Experts of a small language model.
Size: 14 layers, width 512, vocabulary 46242, 158M parameters.
Experts: 128 SwiGLU neurons an expert, a sigmoid router.
Training: a variant of Adam for the experts, 652M tokens.
Below are experts of layer 3 (counted from 0) of a mixture-of-experts language model. Rows are named router (the router's row for the expert) and show model dimensions 384-511. Each number is 128 + 32 x the weight over its row's rms, rounded and kept within 0 to 255. Numbers have three digits each.
After each expert's rows: a language model's description of what the expert responds to. This comes from a sample of Wikipedia text that the model never trained on.

# expert 59
router:122109146164099161101152151138144110130154184115149136126063119120160173106103118170110144101155155120167184089126118155135208093094106108187128137117168156120168092143047132065119132100190191131151118095176161144124091126082180124111138141122098087167119182142116092091100137176115115107135146188125149098119097169139160176110177182132121139190122097093121117130103171191152134119178
Description: List dashes, line breaks. Line-start list dashes, pipes and line breaks in lists and tables, and hyphens joining compound words or names.

# expert 45
router:157141087115075116080092151097124130102120204192066182169119149157078132129078168159127118148081129152069197068163134125108083068158123152104032101138155097131150096205215110149159189124193174069145155101072133100134152110143085079065132122186165124098096121155137195116089124114096110129137091087097096132143115136199136172130161110142075157104130116087178104102150121150104129140121
Description: Table cell separators. Pipe characters dividing cells in wiki tables of results, elections and sports statistics, plus infobox labels like Coordinates:, birth:, Years:.

# expert 0
router:102179112121186138060112144145145179151153173122112142095085127111140151084103143144091131054116097073119070157110113187123070167135096119161119084119126176107100122152118151140122156119131078124092123174156123110145098138117128065123127163129120156099118119140130140074175104077141119167134085133089184112128103057150075161169101123092092184159139161125145150097141130136083126164122
Description: Possessives and line breaks. Possessive pronouns and 's after "the" (his, its, their, latter's, club's), plus line breaks ending table rows and headings.

# expert 21
router:145121118095137133140179148072177154117098204133120131119148161178151098143134115101136129139143112127072141150147115116146113070130084140135122172126079112065124126065162073144110116132092170136103079125110191118153101148174108119124183157178149115154075092142123164103155117153125162087138094149121072137130128117106042157101172109174160113143151163101072176183108179135113172054076
Description: Given names, list entries. First names and name pieces starting entries in lists and tables, such as John, David, Karin, Wang; also table pipes between numbers.

# expert 35
router:136145105107063135095148137088100089153150147100161103165173112192176097163095096152130127137132164136170140123142145156098112087139142117170136182137141181137165177113131155063093186077124117090121163100182158161143158087138183092106103156068121079154142178116123032173115105152108112104109166153126116077075073106145100122121113141135134141118177151129106148093119136183094100126180
Description: Commas in lists. Commas, often fused to word endings, separating list items like author names, festivals or scores; also dashes and by.

# expert 11
router:123111136144142112078170086054143143099126166153074218097113069087192166128127108115126141138157176141116072143117108164156113176171153134118117153149083137100117091077123159137129232163114115134112126153148149136169142180074073136105115128129102159125176164106052137173130184171096195083206171092113090139123146108122128132142066123135110153148129143122058115194105121141128116143128
Description: Verbs and participles. Verb forms and participle endings after to, was, is or also, such as used, based, enshrined, received, working.

# expert 12
router:147108115133134093117082116147170099149148123134199140164105063162082152126083142112139146142169157118100109075118152052064159126142139175123158126154155153099101084126120133123152153118144064115157143124125081122132104132069150191115168167108158128160170154069175183116168135152128092119120123120138108078069157104129083127202134123131094144164095109160175189097148105136154189063069
Description: Prepositions after words. Prepositions and connectives right after a verb, participle or noun, before a noun phrase: by, with, from, after, during, as.

# expert 26
router:118101109073066186069182136129149159164118191136158174130186116112156142096105128110110114095136095127155135066080191131127172135146154141148130120126098120152066134107147140091085186129145159128136169075138255103149099130143126083188180163154108082166193127156160105136125128167124141157182167163058168098157071124136127127106141092116148144215171042126124116162192114167074148126136
Description: Table and markup symbols. Punctuation and markup in tables, lists, formulas and citations: pipes, list hyphens, opening brackets and quotes, zeros, LaTeX braces, ISBN.

# expert 6
router:119144123149116085126064085121116158152123148114207129170136113097151183073130164167160109116132130105115103132081157098094072148144133119114157116101127155183156112171122088095150187154117131179176080172087239136122088128152176088171110156088120176176125084126143081136121207116125092075110102148088107147100125150110184175141102096103120096088137123143149134087117177155129104174143
Description: Digits in numbers. Single digits and digit pieces inside years, times and measurements in tables and lists, such as 1443, 4:30, 158.0.

# expert 43
router:084152116153110170116131149074110076174142128166152138121131116131124133102137106074162132135114096142158116113164154158127147122153175097136116133093134104052113130078120119161162161138085132155121171127057186132111105101166091112069120151126101056161150162082120127127121125140158131169115107148110100113119107126088110110106136139121153110104153129121115103121124081081157095129077
Description: Prepositions, modals, closing parentheses. to, of, in after place nouns, modals can, will, would, and closing parentheses after ages like (aged 78).

# expert 27
router:149167136099146123157148150068113118129129169125171114123148156128130196085149107103120109114201079161069141148158142050131073102103108102171087168129165141090092144104123103139114130134164136124124140135136121130168114124189071085126135146164163139187127070158104233121117104132165097111128115151115081146117149114108062132056153119122175118126148184090057171200118150142174132119129
Description: Surnames and place names. Proper names completing a name, mainly surnames and cities or countries such as Johansson, Ottawa, Edinburgh, China, York, plus endings like -ton, -man.

# expert 58
router:125080070161166118134174115158124079127154157143124091110132163132126188180139145108106140082130143144103150112081100133078103195120089082121124183153119149093130125135147145150163061142082137201058164133096171104145147155156078098188124080179137131157121117124100173145154129144129121108104173146127119108100130145127101126107133133146099156126144140145089134201161154142068128165147
Description: Capitalized name beginnings. Capitalized first pieces of proper names and title words, such as Had-, Mar-, Le, San, Roman, plus sentence-starting She and He.

# expert 41
router:129099173144132155103161154136056103103086083136183104114109072072080128086137155119114125104143119102170152170111155169106092109139162135103098177157096126077193150140091147084089108137166139173115102073114155132045144110135104124101074109168143117136143148150146081088170149119144131116065082128094128178159090117070159187106107176091139147130166069154160129147155075154091105129183
Description: Apostrophes, foreign word pieces. Apostrophes and inner pieces of foreign or transliterated names, such as Tze'elim, Hingis, Hawaiian ʻokina, plus assorted heading words.

# expert 62
router:111095094075195151149138155137099134092151091096123147170153151095093139098115120129144127103066121126148129186087213147088124121132098158089086088145118109093110110087140100143131168047119146094088137180156147117079174129135136142088098139150116146121142128107083124148170215065112156174181160129086136141135149126097160151135125133151143156199173119096164205086154079169113134148118
Description: Sentence-starting words. Capitalized sentence openers after a line break or period, like The, In, On, During, plus connectives between, which, due and some mid-word fragments.

# expert 63
router:116106146124096130130132145141159121096151130115102146122114115146145083146107123152124149136127180175150114097150117107105125118190140172104098150179101110076162140113141091140158186174110150108147138066165184152062094143089075092184144082193147122129110183127139153145133114154101166181155145108070176075152176158100143094147131126183096114172152114109086129165059122118158084118128
Description: Causative and action verbs. Action and causative verbs after and, to, or subjects, such as took, made, helped, let, can, lead, plus table pipes after numbers.

# expert 55
router:113179101174176155101136164142135136079094110123147176107078172124082141166087138163133137157120150146150125107135106154046109149106107144154141073135137162100161126090140089131166141147059123105160090125135150141126110102115100112100130146118116139128149149153099130069127117112134109131134088100070190100101142100106127155117121123163122138104060131095153099104144114163097174164110
Description: Object pronouns and ranks. Prepositions and object pronouns after motion or result verbs (fell under, finish above, eliminate him), ordinals like 10th, second, third.

# expert 17
router:135064121157192123173138162157061106122147159123153146092113096150114110121123151067068128148121125125100129194152140111130121172132097086143135151174123131111144160193185162128163228108091146143166136169094129078124137138067167134182121124168080144083085110155114047098113188106117157149170127102149163108113135179137098113166117113110151103113148094167114092128145153093149119119159
Description: Function words, clause openers. Conjunctions, relative words and sentence-starting words in running prose, such as that, which, how, also, The, In.

# expert 16
router:139150160113090121101150115156162127179102145131103177148091173167150089086129202143056135144165096166069153124152097144134127162170110120171107167119155192098150149111141108130146164162153145188166090167097118100150156100091145141162129103125088160093112202107124092095135110127129109124114129144109107128114161146129135128166137162137123126133095109108172104176052181160135050182130
Description: Conjunctions and stat pipes. Coordinators and, or, & in running prose, plus pipes following numbers in sports league tables and unit tokens after numbers, such as ft, -ton.

# expert 2
router:104100113118171095129155143093145096108135116156144117084131099184176157127090112132072118097166169172085104180135159110082122176136123102142104148097141150136128126128095124168105137129086109111100139107127255122105135122042132148109133094159089113095115166082142205176125111089096137143178211104175102151110138136157113107073090130154122156134157116130126136172101155124145094133094
Description: Line break after sentence-end. Line breaks right after a sentence-final period, colon or table row, plus word-final pieces carrying a period, like height., s., ing.

# expert 49
router:141133183113104162074159143173164142175095124117138194133124187108186111111118146148131132160138117105080157090155124117141101100155114130216130101095142154094183146152101058132187150167170184152132093124163103142168183077134064093131135102145103153112082172161103054084123085110151122136146166128055130110163107131159077136163107117160094130150121190059196143138100108149106066213135
Description: Coordinating conjunctions. Conjunctions and, or, but, &, and slash joining list items or clauses, such as reading and math, be quiet or, model/instrument.

# expert 50
router:097190105135153120141104152118108105116126153071159093063108152165194117142079076145112151119197111092129173147149133159117123069112117084131078145159143160181160090116075054161109039108187181065146092114158142168137077125110106121047173115167068094067087183150171142133099130103123076129103113064123167117148129127072183136125091109165134104063122132137163109156124175073111138143084
Description: Line breaks and decimals. Line breaks after headings, infobox fields and table rows, plus decimal-digit pieces like .5, .9 in numbers.

# expert 22
router:150169112137117106150148091165141103143121112135136145132142172123153168095113114150120108079134095152141118131181141182071096173120168162183110072118171159099086116128141188134114199091110131178083150113097144119111143114097091108132146104129153138091127157154084221119148090125114101099136148151118140132130100095203075161088102168115109122135108173199154142165115145122147170152122
Description: Copulas and institution nouns. Forms of be (is, was, were) and capitalized head nouns of organization or event names, such as University, League, Cup, Championships, ==See.

# expert 46
router:134097089156183051166205118111160114109154052102097141119120145102128137142149145137092113096137122139105118173117149072133102163142137101123123112168112144143131165102161132129091125118130074118118140188135177090127144148124131116133125156106146123180154140098078182124114137177122131118140108138149093146098095138108142080127161134111157118138095185125134148185060174165175181085128
Description: Foreign name endings. Final lowercase pieces of foreign place and personal names, such as -inov, -berg, -ova, -ater, -unna, often followed by a comma or 's.

# expert 37
router:119114121128108090088199146165140150040084090181112143097088133150184063045137100057092149150070121089146080115077182145156121151121146078137153131111176071107133088116098116173154197112097153127117143058073214092110138113123142148185112132171136142092131155140090092109158119081133139178188165145081130120165079111167144099157136174161114088141120053115137152120175051107114110159096
Description: Section and sentence starts. Section heading words like Bibliography and See also, table separator rows, taxonomy fields (Genus:), and sentence-opening pronouns He, It, They.

# expert 53
router:124147164129170147173137098103151141102112123120116204107185126122126121116170180161143113168142160115148097135148192161168184215097113134078109167104173193099120113088129138177126255120101129140105128098145129131095106136052130145108164076151079129113160135170094121186188115132090151086185161118136131120122158139146113160121076112131149143139130171125095120147160139090126112203147
Description: Common adjectives, modifiers. Adjectives and noun modifiers after a or the, such as new, local, early, state, total, constant, nominal, economic.

# expert 20
router:117123170120149162089137164158098081144135106186144171106108141139136114056072128155126097140100161058106160148144123113119070116144107126160159136074140151155184200168086096097095087107088116083163168106187158125105164117118141106100062149164145102118085129161157148131164072084112142137092151058114151154165112108172118161093088180108124181111163046147152116126115112138140093150080
Description: Sentence-final periods. Periods and period-bearing word ends closing a sentence or abbreviation, like abroad., ")." and U.S., plus some line breaks and heading marks.

# expert 4
router:125054102110091116100158122136100121040146163122135167145093079155148147096093095108096109141159102085091142119107118050127137158139093111117138087122117088095147099110111086092128188152167177113093143129114215099140162119078126108133140157125095129205171158135145169142119127100105121118212198140106128149205117119131155142125101167103099144175139067138128118103142090172052148136147
Description: Wiki markup separators. Line breaks, table pipes, list dashes and bullets, and section heading markers such as ==See also== and ==Track listing==, plus a token right after them.

# expert 10
router:114140100066129164176121081131098124129154139180139154136159131120107114161103161154057158088101142081134160104131123145105162155133119142110086150154110130121120137147079123146108122148096123137098117093078142116085153142144161070119144105173089066115154084151120120141165191131148127078107217112142089102139085161145145140122124130167167162189118111153156167134161171153133108150132
Description: Noun-phrase openers. The articles a and an and the adjectives or prefixes after them that open noun phrases, such as a long, a hard-fought, anti-, non-.

# expert 14
router:111097129175104073166144087079111092126092092131170146114161167169134103180110181147149145109083144161143090156084100155143144181134148064112110135138142115075153134138088139149122138158122111176111137122120225183110120136126095092144119149103170108121104157108132116085195170121131097107085123096141151150018099124118156132140165145143149156099089156109113137146138151154184118198113
Description: Ordinals and quantifiers. Words after the or as that quantify or order a noun, such as first, second, other, some, last, a, plus number suffixes like th.

# expert 5
router:078172081123066136095121172151054157056164142143168147173132174117100100120113127156097162118156120124129120127158157128111174071132146153096168090126159099130116134202123075111108123106162149114130107123141052167098096116180110115096100151158157143098165152163105075115076125073119126161084098144097180108150082143112185163114141166141121115090118111108188103156162128082154179193078
Description: Articles, digits, nouns. Mixed tokens led by the article a, table digits like 0 and 1, equals signs, and the noun place in place name and third place.

# expert 29
router:137094092147156102179141099134160108173126080145081169094134062105147165094159109120128091114151130106148047141142114136110126150099154119175117146105117099138075154118164180124107204136141110174129153155085156144126112156125091191183144119090131123127129136079126139148115084145112166133173204112165154169108125092158084104079111092163142122101107109134089128103072109143152140113152
Description: Noun stems, suffixes. Nouns and word-final pieces naming people, groups or things, such as species, member, moderator, team, plus name endings like -ago.

# expert 28
router:118099146108128125147183121133092151181111095115145089058143137117122144146121138064137126202167105118188095200147083132114174058136149102147107163152119144130088144069118120131151116124109119106172110088166150109121095114105036094121089086074077119143162138137230156138111087137122093111107144077194150146189143145115110127141100091161086102125095118195103087120117120115077125058099
Description: Surname inner fragments. Middle pieces of split surnames and foreign words after a capital start, such as Tr-us-, Sp-ass-ky, West-ing-house, plus some ' the' tokens.

# expert 30
router:116104150114132090153155097129083112112137135137171160109129101148109129126091151152156150138162130156179085076102088136043110144178073106119099150137163119127141110168108124131116142069076118167148087123148196138133109106131134124149108104132105082148120147126114072083120173125146131126111117121111167121095115145127116167118113082187120085144100088100191152109075161151175137180148
Description: Counts and small numbers. Spelled-out and numeric quantities starting a word, often in sports tables and score lists: five, two, 10, 29.

# expert 9
router:109145106123134170156077138064106124192175113135120164094102149148153091094124071189104101136139122154111166119115142173090140070154124180096120144105111104123170165176129103157137111093034104081123114100159117134053101116188116143086110147102133125141123108148129096107140166149153110149162121158120187146129126152121122115112144103173109179138085152153151125116123119129157168186090
Description: Definite article after prepositions. The word the or The right after prepositions like of, in, at, to, plus some capital-letter pieces at name starts, as in "in the Wembley final".

# expert 61
router:137118119087133202150088120147107074126118165147158117118168128121129122200093172137104145186157092142140107154123122129127142112093155063156103137115123101126111187161095108119157112132098144150110123099167148057174115146155115164170108117121045153122107134161189162129147169099121115113098113148108162146071116160072139111127129116107079105182096115122112153122171129164155116062091
Description: Consonant-cluster word starts. Early word pieces after a capital letter in names and foreign words (S-la-very, J-h-und, Kor-en), plus He, the, and, or.

# expert 33
router:138081088142082177093189108083071170094122124150074092120163089196171105196118096140120152137110140176137106114089104103133113140151088106096130095138092183120122076109132168128122113119094166199100093135150136176145097145102071089085120106201088140136153165138142166128064185180106182113160099105159145120144142061081134121118123068130129115110122101139121171176193104141135142119187
Description: Past participles and event verbs. Past-tense verbs and participles after was, were, is, a, such as won, made, held, served, hit, referred, often followed by by or to.

# expert 15
router:074171101139082141096151150135058101117144076139113118136101194135123105183105127125163125120104171102107168145156178166155169022092109142091101130115136146113132159168093060149099077070098127076140151102132111158090116078176160118071079128211143129126134167134139065084160133086107107093125101116068130081192110190087138130129132122081142133147090126111127138158140118122148175176113
Description: Articles, cross-references, foreign words. Articles the, a, an and line breaks, often after a table pipe or verb; also see in cross-references and foreign words like Die, La.

# expert 23
router:145117072106128126135093123128058092132116116144126159139198128162094176159079134128108155069176153157098136103140166138067125173157062127118128121162138177107167057098209083107140160141090125154111162149124195089096158086048118135119146091188174095144107175132136150055090118117098112117115086093137121117098133159116122159084167072151141146130139126160188098078120065167074067105102
Description: Table pipes, month names. Table cell separators in results tables, month names such as May or January, and prepositions after dates, such as at, in.

# expert 25
router:105156106143092115176150147109065114064155115128214119130084176159120113077083096171111138123055138064126123099055085098108112076130093167105152146131108092165174143138092082121107166093058166113134150137164217168146103103122142138105111144113148138158170150107111056108152181106110082096086127119075123122185089154085162153078122192125140105117145082139094095130131126107105134154121
Description: Numbers and heading markers. Numerals in tables, dates, scores and coordinates (116, 6–0, .78), closing === of section headings like Group 2, and article an.

# expert 57
router:101159131131047097121105136086182098114133135114116126108085101203106092198124148113094120158084095105083140101092134169142133122082125152106103113143076139148121110119084139111153096099044132124118147074059202113149149144086142146153113098127119088124069109170098109119138133151133130125154126132128128143078171121085163171080106167110133087202184079168073138152194143195107091157186
Description: Relatives and word fragments. Relative and function words like which, who, not, that, and mid-word fragments of rare names or foreign script, as in G-ung-ahlin, w-arg-ame.

# expert 31
router:131101114141074124140162140090087122139134128093129127146149168159156092123129123154139131141122170151097103157153120102090060103183090110131073164146150147137185107142160145142115187121138066059110191137132081126150193093142180093123087131059145077172090179134105079178138098115136155057110155158141098098112079088144078134105077133135099094095150155143086136106154133110110080126125
Description: Words carrying comma. Word pieces fused with a trailing comma or period ending a phrase or clause, such as Portland, freed, League., and 1966.

# expert 56
router:138069083146081108142169100066126119059121122136104107083107097169151103128148110143159128131129152121115076129151122136124137217131163070090140152129082090096132076099104138181167255178146108155112178122102173143133097169083096146119138125115111088136155162099091106099093124116091145121164111102114171185101170111127099082142090096135134130122105118101095077171105122183146131126178
Description: Subject pronouns and verbs. Pronouns and verbs in narrative clauses, like he, she, was, were, been, arrived, became, plus table separator rows |---|.

# expert 52
router:141058132154159087139077155091077158143129093189141152144143183108119116110073093106126146142117157184097096028107136124114199114121150163090129119144100075074157107184046150124119145142120088148079128169096126126151082095142173156124163142104192110149196139153150104160159162062131173165138152152161070079109121141099178109100131182185141122168123095118111170142133119081124144133061
Description: Prepositions, especially of. The word of and other prepositions in, on, from, between, among joining nouns, as in List of, Family of, 35% of whom.

# expert 7
router:121129164118127175141201132079224089050117119199116190123146069119163126151092125112150145087115194155104089082144126141133126120115154140164164132172062117124161100111089143092139222107096137163131150065109166164147091131085148099136062163106148094178140150107135199101123124177118147150217102165119121167148146157120050113184109157098063139169133108127080097133082100119123120172089
Description: Past verbs and prepositions. Biography past-tense verbs like won, played, signed, and the preposition that follows a verb or noun: finalist for, divided into, commander-in-chief of.

# expert 51
router:153104129096065131121159145106131150108140099120149127215158127171128076100096110123135137164127192116137090175109136113058070116152102079112058135123150136184181110116119140113108220114151145085113142169137136126146156097128147104129089134065143078168125172111129035171067108110125115095114140180128156153087130113128117104159107132162123110159149126109093127081081130156078127140143
Description: Commas and clause punctuation. Tokens ending in a comma, semicolon or colon, especially day numbers after months, place names, authority citations, and sentence openers like Meanwhile,.

# expert 34
router:132161129115172127182149112155125168087108149091192175081170110089132204126115128210069153145123109098139150178129159133128194186176164166078090127149134174140155161083148119179129203153148126113128137143157107096115125122119187115071175148121119148127138089064085127176181224113120166103131176138132105098091161146148155119101138036159153141139124165145168162173141140140100138126126
Description: Adjective and suffix pieces. Nationality and descriptive adjectives after a, the or an, such as American, British, French, plus adjective-forming suffixes like -cent, -ranean, -ian.

# expert 32
router:116134114116155146176129100145163100187128122143143179089147120147131195090123129167107120108116155141156160147130123137164166188129194077130107154108118179136118169123135119162119252119105113153076196109135150125103097154084120155123162114104104095119187082120109142163153134143129099135160213135143122176100139165173108146077126158153138145130165177137111172157121175148134130148153
Description: Nationality and field adjectives. Nouns and adjectives naming nations, institutions, fields or roles, like National, British, American, film, government, scientific, composer.

# expert 38
router:133094105119147113152135132071129123135160128131163096111171136145171173082145073134132106126167176126091141146149077124136191152091128178131100107083149084103166076107090131132074168165159143076131139122124145178143123096176117164131167123189110129173120113140090148145138127170130111123114187147104092100145105071120075179106159119155101117120087203151135150104156174114184185142009
Description: Name-internal syllables. Mid- or end-of-word vowel-ending pieces inside foreign personal and place names, like -ara, -ina, -ia, -ella, as in Tatiana, Marcella.

# expert 36
router:161168084131136169169162131140167188128098118168173100102130119087152110134110142081131114176090119132088153095134140091107145115092166136114120134141125108102133133120113110102106140131078126137084101041114178143095080127155144161185157101173097109129065148169157126070117146157149051115173190169080146172155124162134160142170155174128171095151140106122131172118121124086126164159120
Description: Initials and modifier words. Capital initials and noun modifiers opening a name or phrase, in election tables and prose: front, chief, R, part, Mental.

# expert 60
router:092145149160125086110157105120145165096121084148088113111062110165093142173086086114147150144195121153096153128077103097084083153148087126116173116127070126155140104120147176185126104162165038122072104176109213141143150156093110146129137161123104140109095127174088130117134152090120111189130141125155141122145099172111148099129140137140132103149170161141180070145072101160152152143132
Description: Mid-word fragments. Word pieces starting or inside longer words, often before Latinate suffixes: cor-v-us, equ-iv-ocality, frust-rate, cond-ensation, and "Personal" in infoboxes.

# expert 42
router:133136100164050126127123148080145110132112127141125141132162151083124150145096124147148127132143132138155108137163138133106096131145135104139160069102132175084123148099137077156102165147108166121074142178092185112170093109125120122135103162133132096184145182096114048160105111100113129137095077140152157138109124091099163109117131156105132089106149127140184129077150126061074108095114
Description: Closing brackets and punctuation. Closing parentheses, semicolons, colons, quotes and dashes, especially ")" after a parenthetical name or unit, like "(Lyra)" or "in)".

# expert 3
router:135138072160187102192129082095120118129115077125062167118189059193152120116152137149083107118148111159127077099110146139138166145155104066142099120133132139138098082060158169132117197127095118194086111106116158106138095153035164154131161129130164115102126169113088145138111095153087149093196182109160132164111131133122128077125107161183124104135148156128076179179073110100117093102188
Description: Common nouns after determiners. Abstract or institutional nouns right after the, a, his, often followed by of or in, such as school, game, medal, law, church.

# expert 39
router:102166127132097120147082115094124149093161131090173153152124116094151194085112182177146116124149107088109111136098112081092088162127116156149126111126154109190158102160138078117149189184158162128177132167122193117110070096112099100142085124061134177145107109128121109127098220058091100045112140131062098167111139134113156192159084118111123136090154163115160154088119143132137112196094
Description: Numbers and months. Digits and numbers in tables, years, scores and measurements, such as the 4 in 2003–2004 or 12, 847, plus month names before dates.

# expert 1
router:115155137131158113110074160129093201117122121104144124153133160126119132136084145132144130147136144158094157142142151127166118090149116110059166128089161150163116093077103113152089161120125105097110093120134218160123113135150143131096140140094178142147119189166191089083108139125084125054130072150106182101091083139168129080152171151158169157131104101136219153072158121100091143127085
Description: Table dates and credits. Month names and blank cells in table rows, such as March 26, 2021, plus cast-list "as" and prepositions on, in, by.

# expert 19
router:151123073097171120132179098069094104097104141129161123103157140159124157162142116127101143088163138162120133130117180072131099130138102072114084199155144166081066116116120126171160094138116141197096134133110168117176105158169085100176167152162121128144153084142089217085137139148158185092137153143092093124090114138138090148105127112141147141143130164111025165205136152193119133085133
Description: Name-starting tokens. First words of proper names, such as New, South, John, David, and given names or surname starts in credit lists (Bill, Carl, Busch).

# expert 54
router:122122059176129164127080159169101169114146155100172114195182147122082098145094157083133128125096116136096150163109123129119180096105109179130149078124174116148143099076121121103154075160161146093141156084109134140095114108145134109072179177130179122105104160158148119088096129076128112149101093116081114162121148109146125154113179164122124163128147085116126151141194130146133146135066
Description: The preposition in. Mainly "in" (also on, at, In) after verbs or nouns, introducing places and dates: "made in", "ended on".

# expert 48
router:134120145117106099151117137095101134133172086083118136179186168154144145120066070175115091124123172149163139164117165151076066161127121071137107104124150134168139141088132097094125196093139141076107173146094159132138121073124141080171122143144155047204144153100124045133102112133144120107129117170115140126085110099138112078145150113122117123103133140119140086057135141165098109138107
Description: Separators in lists. Pipes, colons, commas and semicolons ending items in tables and stat lists, as in "2002–2009:", "719,", "5;".

# expert 47
router:123116171119180148109140098113223150089123163148123145151131126144154106051097157167124140122098102134119182065136114144127133131160146142165178094087126116109180119130143159164122084118104100139131144091135186135102055130161069134203134119150077155145153123107118117114139149145139096143140108169169134134129115148115114100107165155137130166131113132156123142132140155130113128128128
Description: Capital letters, initials. Single capital letters or opening capitalized pieces of abbreviations, codes and names at line starts, such as LPH, SUI, Yokota.

# expert 40
router:090119129101070102147093114152164138100121092215150147104186149113144079137097167148109109079184157114064121120117150152126153146145116117119186179088123101139140115086147138130127131147085167141108151083167211081121125103105131128119165099147114121136133176117103113143124138067113189136116102147152111096131098110128143130106139146151121102159190103154136165145171104181157143154132
Description: Quotes, brackets, punctuation. Closing quotation marks, parentheses and periods ending a sentence or title, such as ". and )., and short lowercase word fragments like le, gl.

# expert 24
router:105086105105124087185156088131152146140116126098105152084144089154134089072147156107122099121118113132123110162157110139153141153114153072136176121089135164114081110152141145162122243123112114198128122121089160162072099135108120194160168127119135137074131125097135160130098076110108143196148158104182177217128102091141084193123110108149144129121148139167060143076108157113137074140161
Description: Plural and group nouns. Plural endings and nouns for groups or competitions, often in sports text: teams, matches, clubs, season, League, Party, scorer.

# expert 8
router:118131128156168168097139145113120118133131153105127217098108157154088137050125148087155099113100099133124120116110107198128103095137091156069190098119058121062124188124140132113120160090152066126134074116096098143110070134128160160108090167109139115149123067166130097080204113071132128143123109146072136099139100139133135185095073071122136209129162164137189167146083166109107123124151
Description: Determiners and auxiliaries. Function words after prepositions or subjects, mainly the, possessives his, its, their, 's, and auxiliaries had, have, were.

# expert 13
router:086105071145159102132156133145159113143189078182117101156088132115114113165113110115098131126191107118162143178133099096096159189120156130154173156136216124139089172150150100170088097115134079140138130176124154161146147169198189115109117116154123112164085089093152182109134124094149148113088104166174168116104148125109144079134156112121168105104120140140166138103076137144192180106074
Description: Name-internal word pieces. Middle and end pieces of foreign personal names and words, such as Shank-ar, Eugen-ie, Zolt-án, plus York after New.